Experts of a small language model.
Size: 10 layers, 57.6M parameters.
Experts: 80 experts in each of 10 layers, 2 picks a token.
Training: 582M tokens, 2381 steps.
Below are experts of layer 5 (counted from 0) of a mixture-of-experts language model. Rows are named router (the router's row for the expert), down (a neuron's output weights, with its number) and show model dimensions 128-255. Each number is 50 + 10 x the weight over its row's rms, rounded and kept within 0 to 99.
After each expert's rows: "comes before" lists some tokens at least twice as common just after its tokens as in all text. This comes from a sample of Wikipedia text that the model never trained on. Tokens count by the router's weight.

# expert 63
router:59 44 42 51 51 58 55 27 59 43 43 46 41 43 42 35 46 51 49 61 63 51 64 55 64 37 49 59 66 52 68 48 39 34 38 46 61 49 52 46 32 29 55 44 31 44 57 44 38 47 64 33 57 53 43 44 76 44 50 37 57 41 70 63 47 54 57 45 40 65 59 46 43 47 55 54 62 42 43 53 28 35 49 37 50 41 40 51 55 46 53 43 38 65 45 45 53 57 55 58 62 58 41 50 56 47 55 58 59 48 49 42 70 44 60 36 52 64 59 54 49 40 66 49 65 48 50 59
down0:37 60 52 27 53 53 59 40 38 42 56 57 67 60 51 62 62 54 41 51 30 54 53 54 41 55 38 52 51 59 44 68 52 64 50 43 46 43 40 37 42 52 45 60 39 55 63 52 60 42 50 55 45 53 45 53 52 45 55 30 47 60 51 42 67 46 46 57 71 43 49 34 48 37 57 69 70 61 59 68 56 41 59 49 45 51 48 58 64 55 65 59 31 56 66 55 62 52 66 52 54 56 58 64 48 60 33 62 37 54 63 47 46 34 55 40 61 37 49 35 44 48 51 68 52 63 55 41
down1:55 51 49 53 43 53 59 47 50 49 55 36 48 68 57 60 51 45 37 44 45 34 58 41 62 53 58 46 51 62 39 58 48 56 36 54 41 54 40 46 70 50 48 51 47 34 58 54 53 35 57 53 58 51 47 59 64 41 32 51 62 60 36 47 45 76 67 62 43 46 31 51 68 69 68 60 39 50 45 59 46 52 37 37 54 43 65 42 35 44 56 55 56 51 63 56 47 43 58 51 30 24 46 60 58 55 53 51 50 48 59 48 59 38 41 64 58 41 61 38 59 60 47 26 47 61 42 55
down2:36 34 48 58 47 51 66 60 46 64 52 53 41 52 62 50 70 54 45 43 36 37 52 73 58 66 50 47 31 44 55 60 52 56 61 51 62 34 62 34 55 52 56 65 48 56 44 26 53 51 51 64 52 55 55 70 44 30 62 59 47 43 41 33 67 53 69 40 68 55 51 61 50 49 61 56 55 61 55 52 31 62 51 23 40 49 29 48 36 65 48 55 52 44 68 49 69 64 39 51 55 56 50 46 43 53 43 44 44 51 64 41 61 48 55 37 44 53 48 53 54 54 60 49 58 57 47 52
comes before: "s", ",", ".", " (", " of", " and"

# expert 19
router:49 44 44 48 60 45 47 50 63 40 46 57 38 60 28 36 66 54 40 48 52 46 58 65 54 40 50 41 60 43 75 64 64 40 48 64 67 37 42 68 59 51 31 35 46 65 49 46 43 35 44 58 61 52 56 37 39 51 60 50 53 40 34 56 45 40 46 56 78 52 51 47 45 57 58 41 54 37 52 46 43 49 48 43 45 38 48 47 54 31 55 49 48 42 60 54 58 38 46 46 38 44 64 45 64 67 49 38 47 35 47 57 58 47 65 52 40 58 51 45 44 35 54 43 43 68 35 56
down0:47 45 54 47 44 43 55 58 32 33 34 44 62 51 52 48 54 43 49 41 63 47 70 37 38 38 44 45 43 48 58 55 70 50 44 44 58 49 38 55 57 31 57 41 48 67 60 62 38 53 35 49 63 47 57 52 38 38 45 57 57 46 42 53 62 49 44 44 45 32 45 39 41 56 51 50 61 48 54 57 52 63 69 51 50 46 47 49 49 39 60 35 76 66 54 57 52 67 43 43 47 32 36 43 48 48 60 50 46 52 47 52 51 51 58 47 63 30 35 51 49 65 56 57 51 53 59 70
down1:25 53 48 45 43 33 40 47 50 45 41 60 69 50 61 47 38 39 69 46 59 60 43 52 45 66 51 51 57 51 48 37 48 56 60 39 37 57 53 74 63 66 46 67 39 47 49 53 53 29 47 57 41 40 54 52 53 67 56 52 43 50 53 50 41 41 59 44 50 55 32 55 27 41 57 58 43 35 65 55 69 62 43 40 28 41 57 54 63 58 64 41 40 60 42 51 55 36 43 54 57 63 52 57 50 49 59 66 65 42 38 58 39 62 55 44 66 48 57 54 39 34 66 52 38 48 48 62
down2:50 48 54 46 57 48 55 60 59 61 39 43 43 49 34 52 45 47 69 41 62 53 73 31 49 47 63 48 43 34 53 67 48 39 60 41 40 42 63 48 63 38 66 71 17 46 51 49 56 48 47 52 36 44 38 52 62 48 39 49 54 53 47 53 67 54 62 40 48 42 55 44 56 43 47 52 38 49 45 50 51 60 51 40 33 49 56 50 39 43 40 63 38 55 61 38 52 51 55 43 54 51 40 46 58 45 26 53 49 46 49 40 62 55 58 59 41 53 58 63 54 67 49 52 44 61 43 72
comes before: "ri", "or", "re", "hi", "e", "op"

# expert 31
router:27 59 40 42 52 40 55 45 42 40 42 33 30 54 40 38 63 68 56 43 60 45 55 59 63 41 40 63 53 37 54 31 65 64 39 55 63 47 39 58 24 39 60 57 50 56 25 42 53 52 63 42 69 54 44 41 65 63 54 45 47 57 55 57 59 51 40 48 57 41 43 48 42 48 37 50 54 46 50 39 46 57 58 41 49 50 57 59 55 43 42 57 50 44 34 44 41 62 38 45 45 54 36 35 67 50 58 45 69 52 52 48 60 50 59 56 38 64 50 50 49 59 51 39 52 50 27 44
down0:56 56 55 44 58 64 44 36 29 68 54 54 45 48 39 51 53 60 45 63 37 48 68 61 30 60 51 56 53 47 41 35 51 64 47 38 44 45 68 61 41 42 27 62 72 45 63 45 31 41 55 54 41 62 35 47 40 48 50 56 48 60 51 41 48 52 53 48 62 35 70 50 42 44 59 62 38 60 58 65 46 67 55 47 55 44 59 27 43 38 58 40 44 33 53 33 63 57 43 56 41 43 50 54 42 40 63 30 53 59 59 68 50 49 45 47 48 48 43 40 45 55 57 44 55 48 49 36
down1:41 53 67 42 59 49 32 35 60 58 58 33 36 63 51 61 48 37 45 47 46 46 50 51 49 48 56 48 61 58 57 60 54 35 44 66 25 47 49 66 64 59 61 47 40 50 30 56 42 18 63 28 27 50 48 52 48 46 61 47 58 49 72 54 42 33 54 61 69 49 45 43 62 55 44 54 36 47 27 46 44 59 47 61 43 44 48 40 38 68 51 39 42 55 62 41 35 51 46 53 56 51 49 52 50 37 43 47 40 51 35 34 59 51 55 59 52 61 42 52 39 24 58 52 34 46 47 45
down2:60 49 45 33 50 45 53 64 53 57 51 48 46 53 55 52 37 55 54 42 57 54 55 65 64 58 62 37 65 59 45 47 58 55 27 34 42 54 48 41 46 47 42 47 50 29 41 45 53 40 47 50 59 59 49 37 42 61 45 52 55 41 47 51 42 48 46 49 49 72 42 53 47 62 52 49 38 32 40 46 62 53 63 63 52 58 50 47 38 53 49 51 52 47 49 52 35 43 34 37 51 69 66 58 41 54 52 39 43 41 50 47 47 44 39 57 61 59 43 58 50 45 56 39 40 38 35 58
comes before: "al", " of", "N", " /", "our", "ed"

# expert 69
router:44 50 40 51 59 47 18 49 53 42 50 53 40 53 39 55 48 53 40 49 60 48 58 58 44 48 69 58 50 47 62 53 58 47 38 61 39 44 36 49 44 43 53 42 61 65 52 45 43 50 47 41 56 62 35 44 49 60 55 48 39 37 64 40 64 21 55 50 47 42 37 48 46 59 57 58 48 39 47 42 48 42 54 59 62 49 55 68 63 41 66 34 68 58 41 50 71 60 36 52 43 47 28 46 43 51 66 47 65 42 36 45 61 40 49 52 48 44 62 64 41 41 75 47 38 62 44 46
down0:56 75 57 58 32 61 63 48 45 40 59 55 50 51 46 48 53 47 43 37 44 56 44 42 59 50 41 52 54 60 49 61 59 51 40 53 58 48 62 47 59 50 61 67 54 70 51 61 56 57 40 50 60 52 62 57 54 42 58 73 46 40 55 50 67 61 52 52 40 67 64 57 36 56 68 60 43 45 59 46 50 47 49 59 60 39 37 32 44 48 49 53 49 48 28 70 53 47 47 38 31 48 57 52 58 48 49 49 67 46 55 45 50 47 47 56 44 67 48 46 74 50 38 51 65 38 61 47
down1:39 37 51 51 53 40 59 30 40 41 46 58 47 65 43 53 46 38 53 52 55 40 43 56 53 53 68 65 44 60 59 43 34 65 52 60 39 29 40 27 51 54 58 58 60 59 61 29 50 52 47 48 43 33 45 35 46 55 41 62 50 36 54 40 53 32 50 54 57 47 42 47 67 43 55 60 45 46 46 58 44 42 56 62 36 50 36 43 59 44 40 57 69 49 51 62 38 46 69 48 73 42 52 44 49 61 49 59 58 49 43 60 58 54 63 50 50 30 44 50 64 52 46 69 52 44 51 40
down2:50 63 46 65 47 21 59 70 49 57 68 41 54 52 43 32 55 47 46 30 49 40 47 35 49 69 53 29 51 39 53 49 46 50 51 54 46 51 49 46 50 61 52 48 39 48 55 45 50 57 51 41 48 53 18 69 45 64 54 34 50 61 61 48 43 67 41 69 50 48 38 72 43 46 68 43 47 60 45 44 50 63 54 62 58 37 55 62 52 30 44 52 52 49 53 39 56 44 59 43 53 64 39 38 70 62 52 57 42 56 47 54 65 53 61 41 44 55 40 40 65 58 52 45 48 53 64 51
comes before: "\n", " The", " In", " He", " It", " This"

# expert 48
router:61 47 58 64 59 33 66 56 68 54 51 47 38 62 42 53 52 51 41 53 58 38 55 41 49 42 45 51 49 60 67 36 46 49 43 53 50 60 59 55 62 39 73 41 25 40 40 56 53 58 39 38 68 50 48 41 65 60 62 57 27 32 55 69 54 43 44 45 45 50 61 58 55 53 54 63 58 34 47 24 49 42 53 61 65 54 62 56 51 53 55 44 44 55 47 51 54 56 58 44 48 57 60 37 50 51 56 35 45 42 42 40 49 56 48 56 58 60 47 64 48 61 46 48 43 73 41 56
down0:60 45 51 55 60 47 32 45 41 54 51 50 43 42 52 38 61 69 55 53 62 71 71 40 68 60 49 45 40 60 63 39 60 57 38 57 53 33 63 38 43 62 47 31 51 70 57 41 47 55 39 59 57 55 37 60 65 54 58 47 70 39 48 42 57 41 51 46 47 56 62 57 51 53 42 50 45 46 53 41 30 46 54 42 42 59 42 60 39 66 40 33 35 39 49 47 50 64 40 49 38 55 64 61 59 54 51 44 44 52 43 63 52 41 43 48 36 58 48 56 39 29 52 57 58 55 75 45
down1:49 50 68 48 33 54 50 51 51 50 27 61 39 35 78 56 60 49 49 37 55 34 56 53 46 51 56 57 40 47 53 32 33 52 43 44 45 42 48 45 56 39 49 53 50 31 42 39 46 53 55 56 52 55 57 43 63 34 45 54 58 62 42 47 40 43 50 44 55 47 65 38 55 43 51 56 41 46 53 55 52 35 43 46 48 52 56 39 60 50 35 46 56 58 23 49 47 46 58 66 48 48 30 44 46 66 48 67 59 54 55 63 51 50 37 46 57 49 53 47 59 70 50 56 64 58 51 47
down2:34 51 62 60 66 58 50 41 49 47 48 38 38 57 41 44 49 47 56 38 41 48 42 33 48 41 56 54 44 39 54 48 62 51 38 22 58 52 37 44 37 38 53 56 38 60 40 35 47 44 56 41 58 56 40 57 47 51 49 52 38 31 34 44 37 43 46 44 42 37 58 64 64 49 57 45 41 36 60 36 62 40 54 40 55 36 41 50 60 41 58 56 78 52 50 42 41 48 48 47 64 71 61 56 53 56 71 60 56 43 41 44 33 46 60 68 40 65 51 57 50 61 57 52 71 25 40 69
comes before: " |", " \"", ".", " 19", " 1", " 2"

# expert 39
router:53 61 36 59 46 47 38 47 49 52 44 46 38 70 42 31 58 42 45 39 58 64 58 38 53 29 44 44 51 65 67 50 37 37 47 55 46 52 41 42 36 62 50 52 56 59 43 32 47 54 59 39 53 51 56 53 42 54 49 61 47 51 49 54 48 44 57 55 63 50 41 63 47 64 48 33 44 32 49 32 55 44 45 57 78 61 54 77 53 41 55 36 28 67 42 62 57 55 46 43 42 53 52 54 57 38 58 50 63 36 43 63 62 48 51 35 49 41 48 50 48 62 73 38 24 61 54 41
down0:46 54 62 27 42 53 34 79 71 38 44 51 60 38 46 40 48 53 41 56 43 38 54 57 51 51 55 55 49 50 55 57 46 65 55 62 58 52 60 59 56 52 50 47 70 50 47 60 47 40 67 35 65 52 61 66 49 50 37 63 41 26 50 30 50 58 42 50 60 56 61 36 49 59 41 52 56 42 52 44 45 45 35 43 49 40 61 49 42 55 60 50 43 68 60 54 44 28 38 46 61 33 40 45 52 60 62 71 44 50 49 44 46 70 55 41 49 46 43 53 37 44 37 51 45 44 48 61
down1:53 65 33 56 47 62 65 53 57 37 60 60 65 58 45 46 49 48 42 51 54 48 68 44 64 51 47 37 37 61 47 58 56 40 55 57 27 56 64 41 56 44 40 47 54 52 54 42 56 44 36 60 47 64 50 34 47 56 51 71 64 52 54 52 50 44 50 72 53 55 50 53 41 50 34 50 58 53 47 47 39 57 50 48 61 71 60 51 54 55 33 55 57 71 42 47 49 45 43 42 34 35 45 65 41 52 41 56 52 85 58 61 58 59 61 57 45 50 48 42 54 29 71 43 31 62 54 54
down2:53 56 35 36 49 46 68 45 33 55 37 38 49 54 50 58 51 62 39 47 41 56 44 60 42 46 41 36 57 43 40 47 64 50 51 56 48 52 57 75 62 69 46 43 60 57 41 47 49 52 59 39 56 58 61 49 58 49 30 54 69 48 51 59 27 24 48 42 54 57 51 53 74 45 59 36 57 48 58 42 48 66 44 64 40 35 44 41 50 58 51 61 37 47 59 47 49 53 54 54 43 61 45 21 52 59 48 47 53 61 48 56 31 47 37 58 42 39 45 71 42 51 62 53 42 55 48 60
comes before: "ed", "ing", "s", " to", " of", "es"

# expert 33
router:60 51 57 43 65 40 46 38 36 43 61 36 39 52 35 53 40 56 41 41 52 72 47 32 54 28 45 59 55 41 56 43 56 51 62 64 63 45 45 50 61 54 51 51 34 48 49 58 40 46 53 35 39 52 31 50 62 49 49 37 56 51 59 57 50 44 45 47 51 45 35 46 44 32 53 53 63 40 50 45 50 43 42 46 66 48 64 65 39 55 50 44 64 45 29 68 44 63 52 51 51 54 52 56 77 45 67 38 49 49 58 68 44 57 72 23 42 66 66 41 36 43 51 41 35 48 49 47
down0:54 57 49 44 36 58 45 74 46 54 58 57 33 45 49 60 52 46 25 28 58 53 47 48 48 43 41 43 46 42 52 57 54 56 65 51 46 46 56 56 56 56 30 59 62 54 62 47 63 49 40 40 41 63 41 58 58 55 39 49 62 63 53 51 45 51 46 48 49 54 56 55 36 45 54 60 43 65 57 55 71 57 71 60 48 40 48 36 65 69 65 46 63 38 43 52 33 58 67 58 50 35 54 50 40 45 58 43 46 52 56 56 47 43 33 46 29 50 45 51 44 41 49 56 44 56 64 36
down1:48 37 38 47 52 33 59 44 49 37 53 55 69 45 52 56 67 60 66 61 47 54 51 32 37 49 55 50 49 44 54 52 54 67 59 52 49 68 38 34 48 38 39 58 68 62 58 49 36 58 43 39 48 45 55 51 45 50 59 34 51 32 48 52 37 43 56 51 59 57 42 52 44 68 32 67 52 58 42 38 56 63 60 45 52 52 50 59 57 38 32 53 57 46 42 54 53 39 51 66 38 54 62 52 48 44 47 49 77 46 56 41 39 45 43 71 47 48 40 44 36 42 60 37 47 57 52 38
down2:62 51 43 56 41 36 45 55 54 48 51 42 59 40 54 71 57 45 50 57 42 48 49 49 43 45 63 50 51 53 37 71 55 46 65 56 35 53 45 57 55 46 54 60 65 57 53 50 66 71 54 55 57 49 56 48 37 47 48 53 60 52 69 54 45 64 63 58 56 51 41 50 67 59 64 60 37 44 38 24 51 47 59 51 42 63 43 53 44 33 46 60 69 46 64 54 50 37 49 42 59 51 43 29 49 33 40 45 57 31 50 49 44 55 49 38 40 44 62 55 34 54 42 41 61 44 55 70
comes before: "s", "ion", "ure", "ive", "es", "ible"

# expert 56
router:50 62 42 50 51 43 53 56 56 37 37 36 44 60 31 41 37 64 30 43 55 61 55 67 53 55 65 40 42 42 70 34 53 48 60 54 40 42 48 41 46 67 54 58 45 48 41 54 27 41 50 36 55 40 45 36 62 56 51 47 38 40 43 54 57 44 56 59 55 61 66 57 54 45 40 49 57 53 51 47 42 57 33 68 68 59 45 49 48 36 57 35 45 60 51 55 45 46 48 46 50 45 46 41 53 55 51 49 46 47 36 52 58 50 54 60 61 57 56 66 36 55 44 48 33 66 46 56
down0:50 36 64 56 62 35 49 45 43 46 53 55 35 40 35 56 56 42 75 30 55 66 58 70 48 49 48 29 42 61 50 38 46 33 34 52 61 40 51 42 43 49 53 51 38 59 48 61 60 44 38 61 48 49 46 27 43 56 28 53 58 53 26 51 81 66 70 55 38 56 44 48 45 39 49 55 53 60 61 68 53 57 46 47 42 51 54 57 37 46 59 54 49 44 49 60 50 50 43 57 51 54 34 42 56 40 51 57 36 42 46 62 38 57 73 59 65 49 53 44 47 49 48 50 31 46 41 57
down1:51 58 66 40 45 64 50 55 56 42 51 51 61 62 67 53 50 51 58 52 53 75 54 40 43 39 53 52 66 45 64 49 30 51 55 53 43 50 51 43 55 48 40 57 49 58 54 43 34 24 55 40 61 67 43 43 59 54 63 45 64 54 40 63 51 46 50 41 41 71 60 35 54 60 66 45 51 36 64 32 45 66 58 49 43 42 41 45 23 38 35 51 52 61 35 32 41 49 58 48 48 46 43 68 39 46 41 48 58 48 48 43 48 46 37 38 56 46 35 57 59 54 45 53 50 53 41 56
down2:40 57 68 43 42 32 55 33 43 55 59 52 37 69 52 44 50 51 57 36 60 62 74 55 39 57 46 48 46 50 44 51 43 54 31 50 38 35 37 42 26 45 39 55 48 63 42 55 34 59 46 50 54 49 44 34 44 71 38 41 56 47 32 36 45 70 65 48 47 50 57 52 67 46 60 47 52 53 60 57 56 49 43 42 38 50 54 63 42 59 68 55 69 52 58 64 45 40 46 43 29 60 50 58 44 39 35 62 45 50 40 68 42 39 28 76 38 45 61 63 51 45 48 42 44 52 53 78
comes before: " |", ".", ";", "–", ",", ":"

# expert 29
router:34 50 51 40 69 46 55 42 54 35 66 38 51 46 61 63 55 54 44 46 51 42 51 55 56 48 52 70 57 52 55 32 44 52 45 66 56 69 34 54 54 54 42 62 46 62 63 44 48 52 63 36 38 43 63 51 78 42 54 41 59 50 75 58 60 47 42 45 52 62 49 48 38 58 71 46 57 40 38 47 41 60 40 42 53 44 70 42 62 49 58 45 41 44 50 51 42 57 45 51 39 55 41 58 49 62 65 50 52 58 41 51 48 49 51 59 57 59 68 52 39 26 68 41 51 43 53 40
down0:51 37 58 59 52 54 50 49 28 51 80 54 50 38 54 63 64 37 47 54 54 54 39 69 22 53 49 46 59 45 47 59 34 56 65 65 61 37 57 56 38 54 57 58 41 34 43 43 54 50 54 53 54 43 56 49 37 53 42 52 38 51 44 46 50 56 53 43 54 50 59 47 40 47 43 67 38 60 42 47 50 50 60 52 42 65 58 58 55 40 57 38 43 51 53 50 59 31 55 42 44 64 50 47 68 56 45 34 57 51 62 63 58 43 62 52 57 50 40 65 55 40 54 55 50 54 40 46
down1:66 58 57 55 46 37 52 61 31 30 50 60 40 46 65 50 45 62 54 63 35 60 57 47 56 58 64 60 45 40 57 61 50 37 46 37 54 34 66 37 50 68 57 42 47 59 64 51 53 46 56 38 60 59 52 29 34 44 42 34 34 47 55 50 51 37 55 55 62 45 61 49 48 43 64 47 32 57 49 51 51 38 37 46 45 61 40 70 50 36 45 56 61 77 49 34 33 36 60 50 41 54 52 59 35 42 63 35 69 53 48 54 44 52 53 55 40 70 55 53 52 48 38 60 39 47 46 61
down2:38 46 50 29 52 55 45 57 42 27 55 53 50 39 63 50 46 55 48 52 62 55 47 52 49 39 41 80 61 35 44 59 48 39 30 50 52 51 41 41 53 52 54 53 43 50 55 44 36 53 39 47 55 62 43 45 67 48 47 57 68 52 52 39 63 35 43 59 43 60 44 44 55 41 48 52 57 58 38 64 48 45 57 59 51 45 52 45 39 47 61 57 48 66 40 32 71 36 77 50 43 50 54 70 43 67 53 51 44 82 66 46 27 53 52 56 35 39 41 56 41 68 43 70 57 39 60 52
comes before: "ed", "s", "ive", "u", "al", "ing"

# expert 8
router:53 68 34 53 48 57 58 40 56 46 40 31 25 46 45 38 78 50 51 38 39 46 61 65 50 33 47 57 41 59 46 58 49 44 62 62 51 45 43 52 45 52 59 83 49 40 66 49 54 45 46 49 49 40 47 52 61 51 65 41 64 53 55 60 63 51 55 58 62 51 49 34 44 57 52 54 48 37 25 55 49 35 54 50 53 55 70 47 63 36 69 37 38 55 47 57 42 28 48 65 33 65 52 48 44 39 53 37 81 39 45 55 43 55 55 42 62 50 38 48 55 47 56 40 52 56 24 61
down0:53 47 64 60 42 46 46 66 36 52 36 55 41 46 46 51 47 67 53 46 57 48 47 63 47 52 62 49 53 62 57 53 54 58 60 68 43 44 43 64 52 44 60 47 43 51 57 48 56 56 20 57 41 67 54 52 65 50 47 45 55 71 47 62 61 62 41 57 72 31 28 63 38 59 62 42 34 57 35 61 42 50 44 45 68 60 62 66 42 52 40 52 44 53 52 45 54 48 36 72 44 50 38 51 57 66 39 47 54 40 54 38 41 52 53 44 36 43 44 40 67 64 46 48 51 65 50 69
down1:64 51 46 54 60 84 60 52 59 59 41 56 37 50 52 71 49 37 55 62 51 40 59 44 62 50 55 51 49 60 47 66 55 40 64 64 57 49 59 50 51 42 54 56 63 49 58 40 51 52 48 54 70 73 64 55 62 44 33 44 49 66 51 45 41 67 43 51 59 57 54 56 63 59 41 57 43 48 70 56 54 53 48 39 58 45 40 46 39 57 49 48 43 60 65 57 45 39 35 43 55 56 60 45 41 37 45 60 44 43 48 38 57 60 49 53 59 47 25 42 38 52 50 48 53 31 62 56
down2:40 55 63 63 63 56 48 69 44 56 58 20 51 70 46 53 62 58 38 53 26 63 47 23 48 53 58 47 53 46 71 47 57 35 40 60 57 51 60 60 44 25 64 47 49 51 58 36 39 42 43 57 27 79 60 72 53 42 41 43 70 45 35 39 46 55 55 43 59 46 70 62 62 65 57 48 44 43 42 41 61 56 51 38 44 45 54 59 51 51 58 57 63 62 52 43 56 63 45 47 61 58 23 55 41 49 44 48 44 51 52 52 48 59 77 51 49 56 35 39 46 39 43 42 31 51 43 44
comes before: "ed", "n", "e", "es", "dge", "d"

# expert 54
router:38 30 38 59 55 27 41 64 58 60 35 38 45 68 55 50 56 44 55 41 52 61 44 40 60 54 61 47 70 51 55 45 43 59 45 43 61 43 50 51 38 39 54 46 45 60 52 59 54 51 43 59 48 53 58 35 58 64 50 63 51 32 41 60 55 57 61 37 49 63 45 45 35 42 48 36 53 46 39 61 38 51 60 50 46 54 50 74 51 44 57 51 46 49 61 36 56 48 72 54 45 58 41 33 48 36 59 38 67 43 33 39 49 55 39 61 51 56 58 57 56 47 45 32 26 58 41 66
down0:58 38 59 57 47 48 38 42 45 43 68 33 46 69 42 48 43 66 58 58 42 55 59 47 55 59 76 35 48 45 39 49 65 61 54 62 50 38 47 33 61 60 50 42 54 58 57 50 60 59 57 58 59 63 31 53 32 58 71 61 61 40 33 45 42 50 52 44 40 64 34 39 40 46 46 48 44 54 47 22 63 45 48 68 39 69 61 60 65 45 36 62 48 43 44 47 59 61 47 49 42 44 60 33 65 56 59 45 53 56 52 59 54 67 47 49 51 64 52 50 52 52 55 38 50 50 44 61
down1:40 44 46 43 51 48 37 52 47 61 70 59 38 48 45 59 46 49 53 64 61 55 33 42 59 64 49 49 41 58 48 51 57 51 41 51 75 48 51 54 43 47 53 46 53 44 38 56 38 47 71 40 40 44 48 48 40 54 36 53 41 46 69 52 53 39 43 39 39 56 72 52 46 41 44 45 60 53 48 58 49 62 62 32 61 39 62 49 66 50 34 45 50 46 38 18 66 52 69 60 31 47 22 42 65 45 44 58 41 54 61 43 48 53 51 38 59 48 43 40 42 62 68 51 57 46 44 58
down2:46 73 59 63 45 51 49 65 41 77 48 49 53 49 52 43 40 58 47 44 47 49 65 47 43 54 42 41 60 57 56 56 42 45 45 30 51 34 56 50 60 53 35 60 48 58 35 55 32 52 34 61 52 32 52 37 46 66 38 63 36 43 51 58 60 46 35 58 41 47 54 64 58 39 50 44 45 55 41 60 44 32 52 53 23 31 53 70 49 44 55 39 46 41 41 50 45 52 59 59 53 50 37 45 50 65 42 72 52 52 59 39 56 50 52 23 27 55 55 47 50 59 65 40 38 41 42 50
comes before: " the", " a", " to", "ic", "lu", " his"

# expert 37
router:50 43 28 32 65 39 49 39 52 44 42 36 51 63 47 37 59 52 44 42 45 58 38 52 57 38 67 39 62 46 53 28 50 49 77 54 52 57 60 51 48 65 64 68 53 55 49 54 58 58 61 38 52 53 44 47 56 46 45 42 49 51 57 76 55 42 39 29 54 52 60 64 47 33 45 50 48 46 60 50 39 50 54 65 42 53 48 56 52 33 52 38 53 68 56 51 49 40 37 59 49 64 57 43 47 66 67 45 43 57 36 32 57 61 67 56 47 53 62 68 49 55 55 49 40 49 42 47
down0:55 31 41 38 45 46 51 54 54 60 44 41 43 40 51 30 45 45 38 44 65 64 41 56 29 53 65 44 50 55 38 47 70 56 32 44 40 59 41 54 63 71 51 43 57 45 54 48 33 44 48 58 62 42 58 34 38 47 50 53 26 31 40 41 51 41 50 48 44 26 43 56 45 39 64 59 53 50 52 45 54 57 46 52 59 47 43 55 46 49 44 35 60 56 58 48 42 52 62 48 53 38 37 49 37 55 50 30 39 71 61 58 35 43 60 60 39 32 44 50 60 51 32 67 51 73 45 39
down1:70 49 47 55 57 43 36 55 58 50 56 50 37 45 58 70 42 50 41 34 44 46 56 66 27 47 65 53 49 32 53 42 45 47 46 58 54 49 48 55 55 40 53 48 40 40 47 29 48 41 56 60 68 53 49 57 46 32 50 46 48 59 49 45 52 72 37 51 38 47 60 55 62 72 61 57 36 45 38 62 58 57 44 54 53 60 50 42 50 46 49 75 60 55 39 20 47 59 53 41 57 46 58 64 53 55 52 51 56 56 42 50 53 42 51 48 37 41 50 60 60 39 47 56 44 37 48 57
down2:41 52 46 73 56 54 59 47 65 35 60 57 60 53 63 49 31 47 41 39 49 60 45 57 74 42 46 70 63 65 30 52 46 40 40 52 44 43 57 43 57 42 48 44 56 44 49 57 64 45 34 47 53 43 53 59 62 38 38 46 54 55 50 36 60 52 58 50 41 45 52 56 56 59 54 30 37 71 43 50 48 59 57 61 57 53 48 52 45 41 63 62 63 75 27 58 53 58 52 70 40 56 61 47 51 69 39 42 42 63 82 44 59 56 53 45 34 60 51 52 58 67 36 58 46 58 28 66
comes before: " |", ")", ",", ".", "–19", "–"

# expert 3
router:37 47 43 60 51 45 54 29 39 47 36 47 44 50 46 53 47 48 41 41 50 42 66 39 58 40 47 59 58 52 60 45 50 34 48 56 61 47 59 51 43 54 38 77 49 37 60 52 47 44 70 48 42 52 41 49 61 36 45 53 45 69 61 65 50 57 46 51 57 49 45 42 30 41 56 55 61 43 44 34 33 42 40 50 59 38 62 68 63 20 53 54 33 48 62 47 71 49 63 45 36 59 28 35 59 53 61 37 55 46 37 53 44 63 61 51 51 46 60 67 37 48 49 40 45 42 48 50
down0:49 57 41 56 62 25 55 51 69 46 40 61 28 51 49 49 55 50 53 48 49 59 50 40 28 34 46 45 41 55 69 63 43 53 53 55 45 61 46 40 54 43 50 42 38 30 51 38 56 60 56 61 39 61 52 40 75 69 64 50 46 52 55 53 45 60 62 49 38 52 53 19 44 51 54 48 68 62 52 47 54 60 43 64 57 69 61 42 41 50 36 50 48 53 45 55 64 47 55 37 71 36 62 44 35 47 59 64 31 50 64 64 44 50 41 46 47 53 61 49 40 44 32 36 52 37 48 58
down1:27 41 50 50 39 56 57 41 29 39 43 42 57 49 56 54 74 61 54 73 59 63 36 60 48 49 46 54 50 48 46 45 73 67 45 59 29 38 45 48 39 49 62 56 49 45 53 53 53 52 50 47 60 48 50 43 58 53 44 39 46 74 46 45 64 46 43 46 48 53 37 43 57 45 60 48 57 59 50 41 57 39 55 54 61 71 54 45 50 45 55 29 70 50 29 57 55 48 70 45 51 40 54 44 36 52 57 24 59 33 30 47 33 44 53 41 62 45 51 52 33 46 48 51 48 43 43 48
down2:60 29 39 68 48 39 66 36 56 51 67 49 56 68 44 44 52 51 55 51 38 52 36 62 53 49 58 57 42 44 48 57 59 35 34 49 41 52 67 62 59 49 41 62 66 48 61 50 54 68 28 39 35 62 44 63 45 36 43 49 32 56 53 72 64 51 27 31 68 60 53 57 39 50 43 38 62 44 36 38 41 48 58 62 75 58 48 53 54 52 59 75 51 38 57 50 42 43 52 44 49 55 41 57 36 59 38 66 35 56 60 49 59 60 68 50 56 39 47 39 50 27 51 49 52 49 39 35
comes before: " of", ".", ",", " in", " and", " for"